config.toml
lr_router = 0.00085
positions = "alibi"
init_std_up = 0.0199
final_lr_fraction = 0.0
max_seq_len = 256
doc_mask = true
max_steps = 5422
Below are experts of layer 4 (counted from 0) of a mixture-of-experts language model. Rows are named router (the router's row for the expert), up (a neuron's input weights, with its number) and show model dimensions 0-63. Each number is 500 + 25 x the weight over its row's rms, rounded and kept within 0 to 999. Numbers have three digits each.
After each expert's rows: a language model's description of what the expert responds to. This comes from a sample of Wikipedia text that the model never trained on.

# expert 45
router:494514490474499545492486480543515474475523522494467485505457501471467502488492524479560511485541516470462512513484504525511521485501510487472457477502523498544496501465514514517439493534524494
up0:506516541491507500491480515576512481530483511477461523499474485518536503486521502516521463494514498536516508455534496511491483489501453499518486507487475496517510488537510499465516502584520524
up1:499520499538524479507539508537469482513477499488530534504540475502495516505477487458506494520509532500492443531480492485501528498493511511538483516514509486512518501531545506454445519542498463
up2:497519478481481525489475498524526499522497522462488504492484467521506497506480534507519463483468494502495520465426517509464555499542495539489462503487466516492514518457490473455513545534553537
up3:523454475477559516479519523508522479492509475549509474494459524520490469503484494467514495493497517545531459506506440514483455475527593528536461453536500495496495488494487512484484507512484491
up4:492494498511525481495517487533495487454518451506466498463486490488514494487465479485564498462464499496447493499487486492480483531489485491489462519511527564485463536493492497508496500515491533
up5:488453499470525451505498462504494539494470523503512489517468469490500491486508479478491519539502538494466527499503527518513498470473513538478439485522495471493545527526541502518495470572493550
up6:517464548497524492520498485482494507502498498505512459486452489459475441521495528453481549515468530511509512477462525488499514478494477491516490478493495505490482507522529530487532519495523504
up7:477480484497518499513497515497484531524477509508480475514506525511511508479476506529477485510552492481505508511543538444473485507461496504556465485518519556502491475507530538437466488578545521
up8:446503475522469544473520523528534469451510503481468468516441489473496524506509540518490534490546486507533486512492477479510481483497509540524506487518465510516539498477501538493490477493479516
up9:462527533488496547494531488531486532498531493505470471540504509502498495517515499509497489492540501540477500532507511513500513468455522505498514494487490504529542559491506521511495511541533516
up10:524513479510481471471512457485559475481510494516457504492512487492488526520471511510498482487500469482491471491487459480499484501512525511492504487511522452531525509506506502481500512545485488
up11:512563534476468493531489476505536455488489500537516514517506536497455539491460516487502480504511485484470500512474473508512525480462547496476508440510494459522440527525493518508467504529517501
up12:493479497496555521547520487481477447534489512522488496507474470496494482517502498453529577483460511468539494528516470516504498490512497482535527491520500505471466510552482511488500478476534513
up13:471481523502503542473486501474499531525445508509494536523480482522462488492552470499483474487532518489509560509478494480528540506480521498504480503512558520477493480509502503520568481490472510
up14:524511504484502487506483523529526468514481508520543502515489528462496539478503504515490516489507545478473544493473473506486518540476505490495512481488466449462522533464514448516478544502505449
up15:512523490485535532477516497507515488503473554537466478523478485464479486469496525508526477484533462506499501537483490465487472509497490453487461510484574466501486485493518462525482476490472502
up16:442479498528526488496492485463525487516533503485507495475475491529515495530525499497495532502483522509535522525490503504504504511479517473469485464537498506492494531522488495511518519509472503
up17:484515482501525492500510490482542510505495509509479513459486507523503529472503494490538503521495473479487539526481487501497528466528496441500480491532552534526517495449475468483515522490483514
up18:490479538526480510541529491556514491479516507508509499488530498511435502524495503494513504558468492478463461538498487497462480513490531520514444509473535507478496472522508528493445502500489469
up19:504466481557528523462476487545530526498501478461526510486499481539503496494471520494517519494502485511500478527532528537532443461544494474514488517507544496497540507507510458489488471514469469
up20:518460462493495460520505490469506524478453493574471499500523490503490508515507508484500484522462505514504526497530471514562491492516497503479539496501497500547550475492527508461491556523486497
up21:467513502474468544453480499480499480485513508486507503522519477507504458459507471508516463472478556499473513572511519525492515509451512521479465481474508475500496518573513505475508502530495495
up22:481555522471495492475558486521499478526523541477487510517453468499515520497496486524500532470548479501480511529480534476519511512456471477501497518514554512491487537546517484463534496491514526
up23:511500549518503475501481471519493526488494514480532560454479517499518512498539565559509501504509481490485520497464473517483520528502473481500478522490503497533513503482498512506454470506556486
up24:496501502503548505529517471541476485517470500498489524477520479472495490479498531526478514516529496450529509518538507488508533498457493522480455497536476547489515507479480529510493537502524497
up25:517495514488544520513535478527519497472523511506497508508503466466491498462507500516540516492578502496462485577516548505455531488496546474499480497491494435502495499512466500487484493452522526
up26:482523495448531491513483480492473482462487497468469504488484473487486456519493489456503501485539515483520531506523487488504497481462556527486479508519485462513462500566499552482515513447467515
up27:515541501510503458477537567450461503500484544545508485454522491473480480529477528469504460508495473461504541493475493506531522519505506522484493506478510516526529491505470514495480506498506526
up28:513458488516466499485504500530480515491557495511495441502511487503527480515489498497516528496464497470488569513512494505512484503491476537531483500506568483495511540552451515488522517475492476
up29:542487540462518504488509504505543534498542484499478449427448499522465494518482510509462531484475487494510481497480494519516537554509501492504502459480443489538520522507476486547510485486486476
up30:482531467467544538515533532512466509503484459507487489525459508501500494512491497516502492445474497473452443518549492465497495482504470498491462519524504481500480505535518490497477513495495503
up31:502481494464522491521491508478509491515472527521498477490521553482484500500500541475480449519505534507557509504499496485501508548489534476502514509512492502481509461449516497461526540462524495
Description: Conjunctions and by. Coordinating conjunctions and connectives joining phrases, mainly and, by, or, but, &, while, as, until.

# expert 36
router:491492481492479523433489498523504489499512464545465518526492504505498528536497507495539485488513542510505511492497527506491507489500476493479443467508534567531496469521470492529468500528511495
up0:503490485492491493479482520479496484476505514517509480506484516508481515533470530474505485526474496540522482557495463522482471513466498492475484472467503573502524514530493498495524494509507468
up1:476515502530521502499524485515526519466505511462478458525517503501468501459524477457506506486504531480532485527472474477508483498524502493466512487498515562541495497559504507497485505488523514
up2:465544489483487483511503470493536502494465460487514534508438515475516479444525494495528496467528565531539521530495474507496490514493464510497519524520498528483496553473482499496545507506493532
up3:492488512499517523516525521523498556495510516518486536535514508435488513487447473516496461512519528504488513480441499451483546485493468504487508545529498459487480483493495464483493523505451510
up4:492524498506515564470483537524548460526491506520480514510538479505514478482505434493548490516510493491483515508518447471495508535471489511481559476458492515539524508540527526516466490489519493
up5:480466454455487498496486478530510508497492499528486530523483518492520486539496513460517493505500553473531493519514479496507482515505524534490489511488546494486520534505506521497491492537545484
up6:503546469477482496493491509538506493477492505499513504493467472474494554547501519506511474514522534494516537507529478467546506493453497507553503452560488521521492495496526524497494531507520471
up7:496436436477535502471548509496533523501499528506515499489505489513514515514461476515490514512489504469502521525464530523482551547495444539490479471499538503525504494503458522519482525511474501
up8:493496524485504488495501496482474523538525539520473535504528503513474536504479536496441499482468516506482491529491463478478518467505503534530448536477515542478456503508499493487487507494519523
up9:456522480458472538508525482538528506533496495523462509545513492517530511503513524504534491505487478539478532507461517470535468473464485499529475525493503510494501484521481500517523475528485499
up10:488486522498499505493508491499476495541473523531489515526498482532483517471540508516521484501459534511481500497512530496490524533487508502495491496497465517497411517521496480484536531510506495
up11:492493444454462479511485487503555499551500530525529519491530498508500510494493487481502522530466517492506539485478521503485525513501513511547440472476545511525449519494502454523475507509491506
up12:442509533527478558450507483448479474498532442535455520509491516522489478463512479472547499509511514505458462489532498512515526518495494499510472507479513519541503474461498519465470475531473493
up13:456507486475506543484473475510490534528534502503439491514526497522490532483515454509499507496453475533507493523539477487532518508502470470529477458487509511487505486516497490551500506507514506
up14:473478469500528510457501489546483515524492494556484453493545506492539445500488481484561482479484476507485539533510518465522523512465526506523490466470468518512480521522496510497480499546496513
up15:504488509443491468488484505501501504516531510539509489522510469494524537488478506518550481497480523472517484514470447490446517488537499480474503530538514482493537466461470509491494513455455491
up16:502489509500499506503488477530455502536522469522498523505515530484517528520465505489483498516524550532498494496506478467529490476488501497513515469484535518506513513544482494526468526445521535
up17:497494519506524520504498475543482483518520557497491501506514458506503517507453525490496504499492552450470509499520532498513527474520516506535485507493515505503510514519407479485477516501508454
up18:515469467491537511511524525519463497526539512509450500494492506496533495482502533509456473509468514516494520476501532455471543523514510510462519537514513487536541506501430522534487465487503529
up19:507511481500506557443524450495506497491501512533487517457515482467515487514486526529513513479533518474512516519495505550501468542540485504462492480472531481498514480489509477475503458564455486
up20:498518489455485562471512473501511489547535501490493507507513519512535485521475475483492476513493491508515504493498457508459552487499446496506451457551526506521528522483568532519520513518465487
up21:504508504501494505462507487457521497525505504549447519496501477493505499519525488532515469544475482501496462510505521499488497511502535468471474496534581537532488460549503525501514530490506513
up22:464536464444500532451553490505523541524457511533488528499496529480490492483524490535524501490512549528504518494500493472496491508495496466508516541504561501501549523510517496453479518515506560
up23:479481469540486488492518476505534471530553524499471494520521484512541540541506495509503498523495486478537521527473500497551541521510489503508470530439493494493489505507468477502492485480497529
up24:506546501456516508485528442537471472528508557522463537496522501532492542445473497490502492507532515489516504509473530490490507517501538494493472482507531580509442502489518484511502507509497551
up25:500516505487526499476521501483450510517507543494502523505509489459491531536466465491475491506530482536500480486497527482561484522514498542446505488477511501501494481565489501482474527521474471
up26:468487488455533486525510491484480497503467498531507511549497523517508524545494475476480530538499480510467494477487498504516544540520496526535496450510535518488463474507482535509476488507473496
up27:487511500478530483463489493502516528542542467477512479475525483490522547466477494489515481491473532498470506494442519499572505481481502491474503498490523469522504486540451486525517554522471476
up28:497529473490509522464516503563487482461481546532432514507463513523485523498476529519551456507521534471481532480471561510498507470456514463467475465521518545535532526515504491482498523500492494
up29:498445433498510510484526438514501532556499508550498508555511488493473502500515470500521529532533478512464496482508493494523460507505485499493540542527494550526464465516506499483495526512485482
up30:487521453514531510495461503477497528510540491517504464494510535544489470541496506502472487536460512496483525481477524453494499489459521509511519502526492505531501477555535494507430565483542470
up31:501511479495501531499493444509472481503486465480488472520475505474502517485516436462578480482499557496521514504491508495518512494488496513518509480517532490474489505498543512515475517505507496
Description: Suffix-like middle pieces. Mid-word pieces "ent", "ant", "ut", "up", "self", such as Pentagram, identifying, sentiment, Constant, agent, and the conjunction "and".

# expert 5
router:514539485494509538474492487527497453500549518492523471555516481478467472510513478490440498513533488467532516518495471483500525512490485461510512496516511546491513520498516500515479492497495518
up0:470514515518494582506502472511516461496561476518488486524541504484518449497512519539515521493501520525496528548500538493486502508536537470487496492506470461475495506505488480526480495496534458
up1:489539509506508507484513472512464454554536494524500511510511464501500502486515497512534488494504483525472480515513467487515534545494513460529520528529498547462518480524519481517502505475501529
up2:534484456524473522488534501509510541534513548467466497469508490481493468531504535509478517494488489485512528451470488516494562558521484464483502498442530504493520531463482544485523514504509522
up3:491516543507492546492545508475485509494474514465547488463504438469471532504492525482496491457512490465519512530491511512486491521511501482509537535514512500501485467506470503476487535459466512
up4:469467494498540468488530518511503515525521488470464467471468463490497502517476447440502514485530461497502517518472492473499450471458485515492481517537485528557502535536497516472492557527459534
up5:521520482502494494439486488504528493501537532508511496531546501492474544450540529523484482512521469537488466493480466509512483515535521489509530468484500474474467483495496513454467470502488503
up6:494518500524505478513513501498491513485514531473469508473516505481493462489502493502473487492487502483521539464560514485495547513523504483485484493436472498473507518504507456469543474507505502
up7:498479464512479481483481475559499500518527474533554475549496513497511496504520481529530506475529464532507451563517461493534486532484508505497502515504462496468491510523486534474479507519508520
up8:507496484515514512525508504519499466438520484485488507489525481447496484521538554506483491486492505512472498467508550483486499535492494465510526494466524482511517490523492424473531489486509526
up9:489500501528524493510557522442497500496493505531489541489492442447456493492482530521538452485517519511502473503420535497495532469514491512508485517483492472500497477496525507473467488561523489
up10:548528504532528516421553495497477477498523491515503524512496447469509530468517496492491528489522498501522474545496485472509500493520487468527526514520475536499551523547492470467514487505525467
up11:462522544513520546504499531489488516498485489513511525517530459477526523461484454466460474492487500465484461494445496519507516518532512486498523534488481514533492492518496503455521474491485536
up12:487442491510512467472503488460497510532566509481519526473499505526514520489488449507456478511466500524475501512483468469550487510481485527493545505488525489469546520514474499476472539517438511
up13:469463526495508447533468513478503440486514503508509461505506505505520498526467527511502483531481537452499473535497490515443516548530465497501503510538499524509478494490488475491467505486492555
up14:520444512558472489485497500532503498479546461556469530486524522478481518483501477488482530544504478526466526516477534519544455524536535484472487494461495521546482492528516475497493496498512477
up15:479512534480523467453499490514513475514497530518464489488495520540494498450497491494450547523521542488448560511476484532557512502529505484508493489484488496533480482507502488502510496463462461
up16:517486528516524501528460546490498463527502503523529456506522510448501529481456474497493512490543454499483502529474450454531501475523541452474531504517503516521458496536515560519524461528490529
up17:514502455487458517477505513524457503512521511523524505522485488511489463535503488477542432505497522523535484505471483463498475491499479470521548520526493507491504517526522465458489497518473504
up18:518508458525475503490527503521478502530522490530515516545516476454466490495517515500486469528482528482500438527522489474476463523461459537506490504503482502502541507472497496503518495516508546
up19:489560514470535492520479484504473472496527505522502476508494490515488520498541518532506500480495532528435526468484490437528500507473499489533533522524541474489455516518495511517479518473473498
up20:486474507498524513462527472525497500555514520513499496530565494428524509482457476509495495511513508491546480515512535513503560450497549453489500481490486533486529507493499473533508504456510529
up21:496542457521495492471531512523488487515515497526501535532503502529480526491525484470425522488473504475525464521494495494543495510497519526494487479479510503502483507518503469517494497477480548
up22:518501498511506496476466460493514446474521450528479485458546518538505485516468504486494483445494523518529510539491474469499506548515526496490529516474547499510523526543471489518470502498506497
up23:520484476447476488464516466515524505487478529504545508510522480475494481496550498448532502472524549493489458498453465505459486494522533492520500500489523503548491506529480452555492503472509501
up24:507492453513546464520485522519503448498480537557524489503527523467513530488477492464510505497521516428488475488509499508541476528513502522493517471495512502500533511514518477508523497513525493
up25:491508487473518514485510469503489488449505523517528482495478532515504449515557514504527533510506488483526501526520442522522515510534488509471490495467513518495505522523509505533494509526540458
up26:507485520489518535508485488479452505507494517473511519539473457478507478503441490455481468485492519478520499532487478513484460447495502471467487511514445531500507535530529493448486490523501470
up27:503532469502517493489494452534490497457513517474514545490467539495529508500479509517459483472532488495519495523470477530486518496496527470502485561538543504501529498501501472499447488498516486
up28:504501448517476507503485500495482502528512498470545474554444512538473527491498484452501507497484510510521516492482501429469543504533491487505518487490492452543510492450529476510490510519493541
up29:462485529461483490471473510518453486501485503485506494544511518463478442539521529494483442497500473458477494532482503454514522508479487493521448531493486483512556495481516506467491476501474542
up30:500449492483516488478488516489505468510502504490542500517513503554486517513468497511497524506446522470528529532549514472480526520493519473510532477481521525509505519523504526480501532528521483
up31:494465479514512498557526484519494497496494503486498494548518462497498486502509433516498465504494520454538527547534498455478488521474513527464472535503489519479485531487487476466507487485458476
Description: Word-piece y. The letter y as a word piece, inside or ending words, e.g. ps-y-chology, s-y-mptoms, Da-y, justif-y, plus -ty, -cy endings.

# expert 12
router:467503521491488526511493517535515459517535522508527507514453494483484484533502511476505498484490502500534558547496500509530514523550478459509475517524537475490495498500483535459480517527498491
up0:498498548506507498479516500520491517507512530542515465454519519489551518512513499544498470460508474507498493532516478486496438508552522522533490502531509447506472450526487508508461576552472507
up1:490487480501463533533476454508538526496498513493522509487518465500485497492517522520452513487458498471490480521493463535484453488527527475507443501455557447497495516530504482504527486502519475
up2:516523443472534516521532481473538502485469515534497536452490532514506468472491512518500539532496508474527493454514510497490530493484528496503512487525492491485501489499466456493474460562469483
up3:475445517513536494450534514541440544508519480479542515511513508455495517495482496470485478476520513498511524499490507495494490497526523498422519524517464481515485483459452494545492487501506503
up4:494532521498539526487499502527458502491438498509498497508496495509490503452494500508478530509487538477514496497515483514452514436484487486470489515499497461481485541495522530526476480466522499
up5:506496495478446505485485470507511497468452530486500494513520507455489489445556437520501543486499502502497467503534565520470496525500513504509467514506530531491484465487517517502512465468454498
up6:464542495455511500514495529540530521522470476513460502521501524468482546454522499533483522498473502500488502449503545483537482515523519504521497526505479453489497530545476503509489465497469530
up7:517505537540514521464481529511492473491476514513469502465516524468532541502468490508485482477519485489525558514485542473491490513517535536467484526461540497465523493477517521459494485481495522
up8:476504521515501527525518507476498513523516518475473498457521514464522478530469464483478529479508462507515487504509493517507473521549527512479506508520458513509546516474480483481494510512467510
up9:462465475494505463546491493497483521484511532501542502476433524484450498495466527489457479532510502487521487498475492540458484476479535511544462476511479506517529514486473533508502474532536482
up10:570540483479509553507490491486510523507513504494499539472534492488506488486472511465502496458542475483478518539520513466494521503550505496510515494499538473490459498478489511458506517519464532
up11:482504491500487516476492491550472447469497489470479470525533449478477540516525555521493474487483500516505475481499583520511489464519497486493507515503492474486515545484480483523494457518532525
up12:506487499503520457508509471471516475503533492439509510542515491516505499499467521524480449470521496514514488508476476470499556492545505508489454519508530479507520510529482453494473510507481490
up13:451525494504501490502535534499491457459519487495477475461445521487463484547519511462495464468518460508520516517486493502533508526542480516509514531465538505542483488488471464499478519513464513
up14:501484487492500561528526494539547464487483502512513527483462492516498504491534513486489453538483538511510534480434463518514486537496510433512526521536491512525516469517497515506504524542513493
up15:527539462476566512555497494476490536521526479512504473495489504504478495525477478469520524517477539477502531513557551486545521517481487471502476488507452480513491502496464455501533507497479512
up16:492507464519527499469470499508515500505491522459471509500552508477525522521504463515476511498543523459534534517507504469534501496507508452481482480494486480527478484515479467498509456540460553
up17:454502499489480460552510485522496515497545462464509445506512468473501509521501489472508454512492511519478485506515492515545487501451504450540483488538488524512534568481503512510515528535523460
up18:515517506472526537515520505536471502509487512450467466543491493487515502471456467516487499528501538499501496502536494443503486490501531538518470539484461467514499489510529516526547482481539481
up19:503490476476462481543540543483523467470511492495480474505483543480505477534531528531482461517521495477453510505484516501478463537508491528473530480499498492539471528510469507497464493519494506
up20:456512525498522557540485506526525545519513486452502509507500453485512509483529475458465514506540489489509527506475526505526496487491516478511477465521468494523537524485474481491497518534444503
up21:531498468473489482507512499518472515509487536521517471467533521511495517446517497480511504509505483461514495510462484465442467522518519506502490499501549490499463454513547490469483519503503485
up22:509524500495491498524470502501496544472470468505472525448429502525526505504537500506488488466512539479486525509495507489495499530507474499481514487498533455499519447507507515488491549502508556
up23:471481494510477508528474514523532495493526489503481522496448491510469472527499510520447504511526492479513530529521502499531494512490497542524528530528498445524516483500472493498492516541505530
up24:480501465534482477452551505500494499503483517503484479486523521475518461508488518527469487488510497489479498539505516472506502476536522492460452490496514484509527513488490522511499494516514533
up25:475476499525515472563525522511509477543526545494521485462490489475493476524496523518520527484503518493479491511499499488463495535490478563524528483464539483542535474460480483520495529496518486
up26:467488465525558543475474497508481442544513518481501465493510487470491496533524527477506505527467510496491500525503534528466555523503527497503522481489519488519546544508505540481459490497516517
up27:530556498471509510488497507528534506483556449509516504500522456505498497504496504504518492509529500468494546537488508489478488535505500494472470528519473481499532491502484512517492526471469537
up28:528539512538522531513529484500509479472518468537518542484489488460515474499546469491494479474531491484501529528514528546492469528514528540476534497462480521461519491489520510521474583523499481
up29:498501482483493509543545503470478502524500478489511492479472489500536511504513525494516498503493492508511477526493513512480506484497508447526445501527515498512533490506515517531516528533508508
up30:503526473485488459497507513509506527482497518537505545448464525515516506536476490485497477480518478502541481505511468492521471515456507490485513485552494496476511507486531514466496531462503522
up31:538527477514503491527501523545490509474509525530499470478469542521485461520538544531487490462513504455482525468445481493459465438524483516516550479508543482506483524515468475518451522501510527
Description: Space before words. Bare space tokens between words, mostly after verbs or adjectives, such as "viewers tuned", "got admitted", "has been equally".

# expert 51
router:487455515459521521504508484491507484525541498488541512526527496445498447529544500480513539515527522542501511493509466502502493489497440450460434501535509488514470493515484477516450503524504472
up0:481448527473552496474475527512556477490518496495535498520510469504466470530510521514519490502512499520495499512506508498526529505479503539485469474549462506492538467506526486509470557499477528
up1:460510495492489514540521505533513483526514544501488503499521486517456496498493454504445458463463532472480530521521460535548526494490497440505464517492487494527468516541469537542494524465487527
up2:521514498459506495490516469506484470506511505502480454482488472457519487517501463449521509531520524555480496530476532512512523534469450483506478489553524503510494487473540482490454475546522465
up3:468508515467555486523475517478472528522524541524557506502466486517487468516520441474495463535472535511501499490494507467483505530536528526519490498497474473521452554500510511490491480493512501
up4:477492496510508544488512501481471476525492521530499514503525517483486500505506502483489497503494538494521493499500433456529478514524491527484539467510479509487510480509520536573480507493517495
up5:472474496468521481512509484524490511532488488506544515523486472478471538548469483496514474539490505495469491493508492500497553517495523476495443540494507470488487511509549487485508510511537511
up6:522514514470484505467503471500473479541505527449528497498502506482495479502513495487519544520528539499564470495495502504513515501502485513437500500454485480479499546482486480458477497480477493
up7:473484511452514495513502488489523465506493499480527511505494491449483485494492483486505483485496454480539520459489561483492551487536512491492455530553482492517514495483516489475499513504528524
up8:492496509462500478497542475513536493492546500437524537500475503456494499498529457467506474496511540518484502488487449513545495459470456495506463507501467476511495481494510460442455511522515484
up9:487484503516504505502526503521444526530502491539516467479520485487475458490518490495489533492495472548470495507471494486519460481512470487551511503541498485484480480519498523495499494501495527
up10:451490501464468507491491487477502507554502518510521477549475491515494473506493555523488513534513428524529513525476489501482529496512461460539446504502485508497516482500497506483497487476487479
up11:473487521510471503475513554515492514496536527511507464485503525481452503453524523487523546484507526490489498510446464517547437485516467497494508475511518518504473517507528493500522556557479480
up12:501491497552542462497489523537520515522491483547504434507510508517464522480492498480555541534503531472488500467485511517506537546541488512479471525509462516506464475511492497540526507495508502
up13:455493474465535483505507495513497520484521531492474454495504484509467487479516455460514500500537483581478506485525469542527539511495526502512512542485450504494489505505503444519441494447481540
up14:487449486538511489518522484541491467531481535518533493532472533454502487484513512469482492488506551520491456561490480502543510535517502474488494548478511498490461479520510506464475455507499511
up15:511499507487522498511492452496495492511559480518492448461551501499499511500514505464485541499526549547500462504493476492508488522531495477511513496533520489558468480529496450485511528531461473
up16:493476526476517506509512499486475473513515482537487496521506529486509511498492484493520493469506464500556487535484468491526503486484530499487459451548511531513476515510510556486488484448496486
up17:484520498496502502489453490450529494504493499483513539488483492496539494466483494465532511514488484531513525498490491466503480485525455509502495517525517540485480502500474492480439499525491453
up18:453465517499545532532477483513532506487523507502459468511535492426519484508520487518494517515493544506537529505508503481497468531484483490456459523505483519475530487469516507497529509473486491
up19:494453509488531546495503514515496466528511518483511521478495495487514441543540495453499518510480526475448519512525529510566483537510489487433473533492527503494499503498451492489464488507491490
up20:491494518437531514505515499546536499519497497522505497465446508474508501492505489444491504479462554495494509496516476476495491491469468531504480500548527479464530427503528494489491554514533509
up21:537477511485522506506497483512514506524534507502517534468532511489496472502493468522489562491544475510553462494509491494529535504490499507512474510521443492520544481468511490457485496522518469
up22:499463509521516481483537505497482519539495533517538499476504476484468512465525508501498544484494486467523493489494534486512492519455455487489495508520514476510480483480492487448506538485489479
up23:498436561486580508536498479508533474497540527493523506501547522469477481493501476488502474518486504470485486496482489492512504515553495520479501538478495498494493504541496483469478469484547506
up24:522515554478526499543456510475497472497546493546522489536482485458483529516477502493512573472503475505460472518525514483514515510492486534465523487516487507528486525483461548438505512488515475
up25:484498447486537503509531518534489500551501467510491502517517545492497444501530483523477512522515511511488541526497516485498482516525526456469454496509533506504486487524458492516474496467473519
up26:493468468478498479467506507493537495496518542503537521488476499462471507494461517499496541466535519515516476478495476493468553540501517520506531482481482460528482505451496492466477577489490512
up27:515478499493495474495419499477510488542529527468535519477486517481544479531514479486534473455481540538486494500501484472484519480466508480505514512582518506515523531472501460508460467518471536
up28:462539532472546536539509481506494434473485498492514492550497491473471458502492502463474490485500507498517476482533510492527501499492451506463483540508502508474485451495531461453451559508496533
up29:503495499466505496510499466527488521481489522537533522465530514473510489532522484495480550525459499456498498505437504467482475507459482483470469521491518461526475594513490542483484458458526502
up30:494492482477512502527483523507473503545499483511494467557502510481488526518509510493517537519504560495499519516438472482505490498513504462498510493480479478492522504511462473505476505439513512
up31:457451517450498480514497485503531508511534510465497488500531459507494518542525467472524532526482481523507498489467473499537469449470480455484479514540501517511521509500511528536504523495518493
Description: On and vi pieces. The preposition on/On and the piece vi inside words and names, as in navigation, behavior, Javier; also for, due.

# expert 11
router:460535494493513507509522474497529467495551499494541503516474482483474502453533522486494459455539507464507518532481461491498524519497495485467484521551525538541469494517462529531527496549482480
up0:498492482502477454511486495507493520493476545475515474473505511511509474469505462492523496483547495494519492493510483434520521500534521491473482525483497516555482526500525485468525474503534514
up1:485515507461513462534512485468490465512512501486495494528482499482460496487524510477505516481499510483501522497510478460497502479470544510518492517501518517514499506500520428483504501437472515
up2:493509494492507491509503511461506461489497509479523477537505499514518495551472543467474486473503505488521503502528481486535542515529504540521505530516477522493490517494518452450511499531470466
up3:528509497497525506500479481543523479482503520529530477493496461482494499486495466514481487507516546487455501536590515509479499509488483520491467535472471518521496434507526489485492471515482512
up4:508508512455509555513526506500552495554504511504482491520478534475519491526479482504491488487462540496491550496492471507447498522513522490509508487512508499523510508520507549527517479519479495
up5:540505495537499523517501467509495482458516497556445525504493473547489512493466521519524515469532501529519456504465524514486482487495550507478489473487519523543479529528532493517495520574493498
up6:517478488490477535490476472521487484480481509509499515537507449509514494504464481505488506481486530490514513529462562528518464554460489537493565498489476498494524526512516499494499519552508471
up7:497515485492508493440503512526502492503485521499525506538513531552486551470450555503477489437559468527479484529497476476476522521551489523485498510515477513505484500515512502501525512492459488
up8:515487462486497497514499517491493512528492540467515496478463494489523517509533529499531488445516516476478453510517470496460464482521496538473477474519520513513492491496495515481452496484496509
up9:523504480441513514516456545529499514485508538502471519513500509510474517519575489477513462498493507538489468515505469486511503505526541488521503523465511464527516488509476476449481523545485483
up10:494493534570491469499519484492479504477529521518461538542451521463491500490522487536465535491478481486498568485469496524506453486490504478489475489509547503491497492503496508498510440499470470
up11:483519486497553486540519455522529479507546463481531526489482514512528482535514493487500495485531501439496514517520507513516469538518516511458442517461540504488508479485465522492475516521453483
up12:476470512510531451525537507504477516528514504473519468523529510521503526509507490497521486512476509472526528518479510490483534504519520493520462501542548492543557503512536548506493498519490543
up13:471421494487518499541513522472523464541547516508492478526526530513504508481555489459503482516522444497497454520470509532546487513469483471553493464540559433507509508538517478479511452503517470
up14:478460496500471497487455500505478504534514550494556488515498488472553491475479519534498462491475514515511469489499480481513521500512506527477533509528524531459508524489533523498491516553523506
up15:459497509510472552505530493547486480490516512505528470525536510519502520501523474475529481499482477479459461513461480516504466513527480462526490489513443454503497475528505474532479529458513505
up16:492495512477467470520498501491499490549534490463503542484488520452484500503500527505504489464516487507533493528507485469493485508501492546462505511506489538539487510527500503487477535499496509
up17:484481495537457477466492479461526520458482518485497541504510500473478476459551512497508512489521455477504516459459545474509467494491535501512528542520508525506507508500491490487485530474478456
up18:509537482470485464512494535547478511482508515502494496518483468453476473513511499490541475508491504515524505504523496473497496496501493495489501555510564462472493496522535499508526511533497488
up19:475532497536491536517501479515517501518556521534481459467532508503483482487478522465494549530492511450518531492527469497472457524493486515495506514457553515509521468479503492509511457482491510
up20:534498540460494501529478512483542453544537491516490479477464479477467497468556496513496497507464507507480478497495477506512506482509468483524454524501538521557529472529504509544510498518504511
up21:474470455508505476457499497516480462510526512483518459500489499476489529516569493504488521472518513524526519516512485506465493471511507505509491487481545506490555481532483527517469500495511521
up22:514430482509513482539503498513508509524535505499494505536502498459488496523491477496527484526474515514506528525515460468511557466496508498433521487490501519505488442510492456452506492525526503
up23:509481532524511485493453497557552466473534482522541443498526481562491503469478506470519429473494490506522485487451461485446504519510496502529499523527512514497512483484493470512504506520529501
up24:497479503477492495492476470511496496524499500542518487482480494502513470488453491505482474495460471486492536484482521519503487470481493468514472500485517520487486469534457501521518498482521466
up25:490518501472450500484480485497499521497524543473479510488512497528509523544526508561512472451489507509487527482527515498491519559550568499498459518506535507505539524490489457471489453497487510
up26:496522444537468531504492500506485508499532489497514504474527500505464447495523526511442511534486500469514502491496487541450466444501479517509523492546494469486486509550509544494510479550460481
up27:466506470495491516526479499535537473487502511460513503507441488426507498506536502488512511489534485487505476494552479511517486525514545516457505509507509520502480492504502510514537499486494473
up28:518539508499509508507467479534505487476512520539487562518546485475535444456493515529537518475447514499518513466502458484531495521485526483498501543478498519517473502506461525485507515530519460
up29:503457481539499494477517507541468496480525513473499504501464552550487495505507526524498494493464520448515490509472510504509505508531500463481522497503492512526475512500546530487485537540458485
up30:499469505522532546509527542524491466524498504500509532499476502485539470509549543517530490472495512493478528540464521494491543531477469488433519494513508493480511502486485528493499497495525526
up31:517503449524516472525524546520454515502493498462492459547516517512476515474536492464493527515530501511509464468493522499506523504528504473449494452482504511537515495458501499494521489480517494
Description: Topic head nouns. Common nouns heading a noun phrase after "the" or a year, mostly sports and media: season, game, film, League, album, Championship.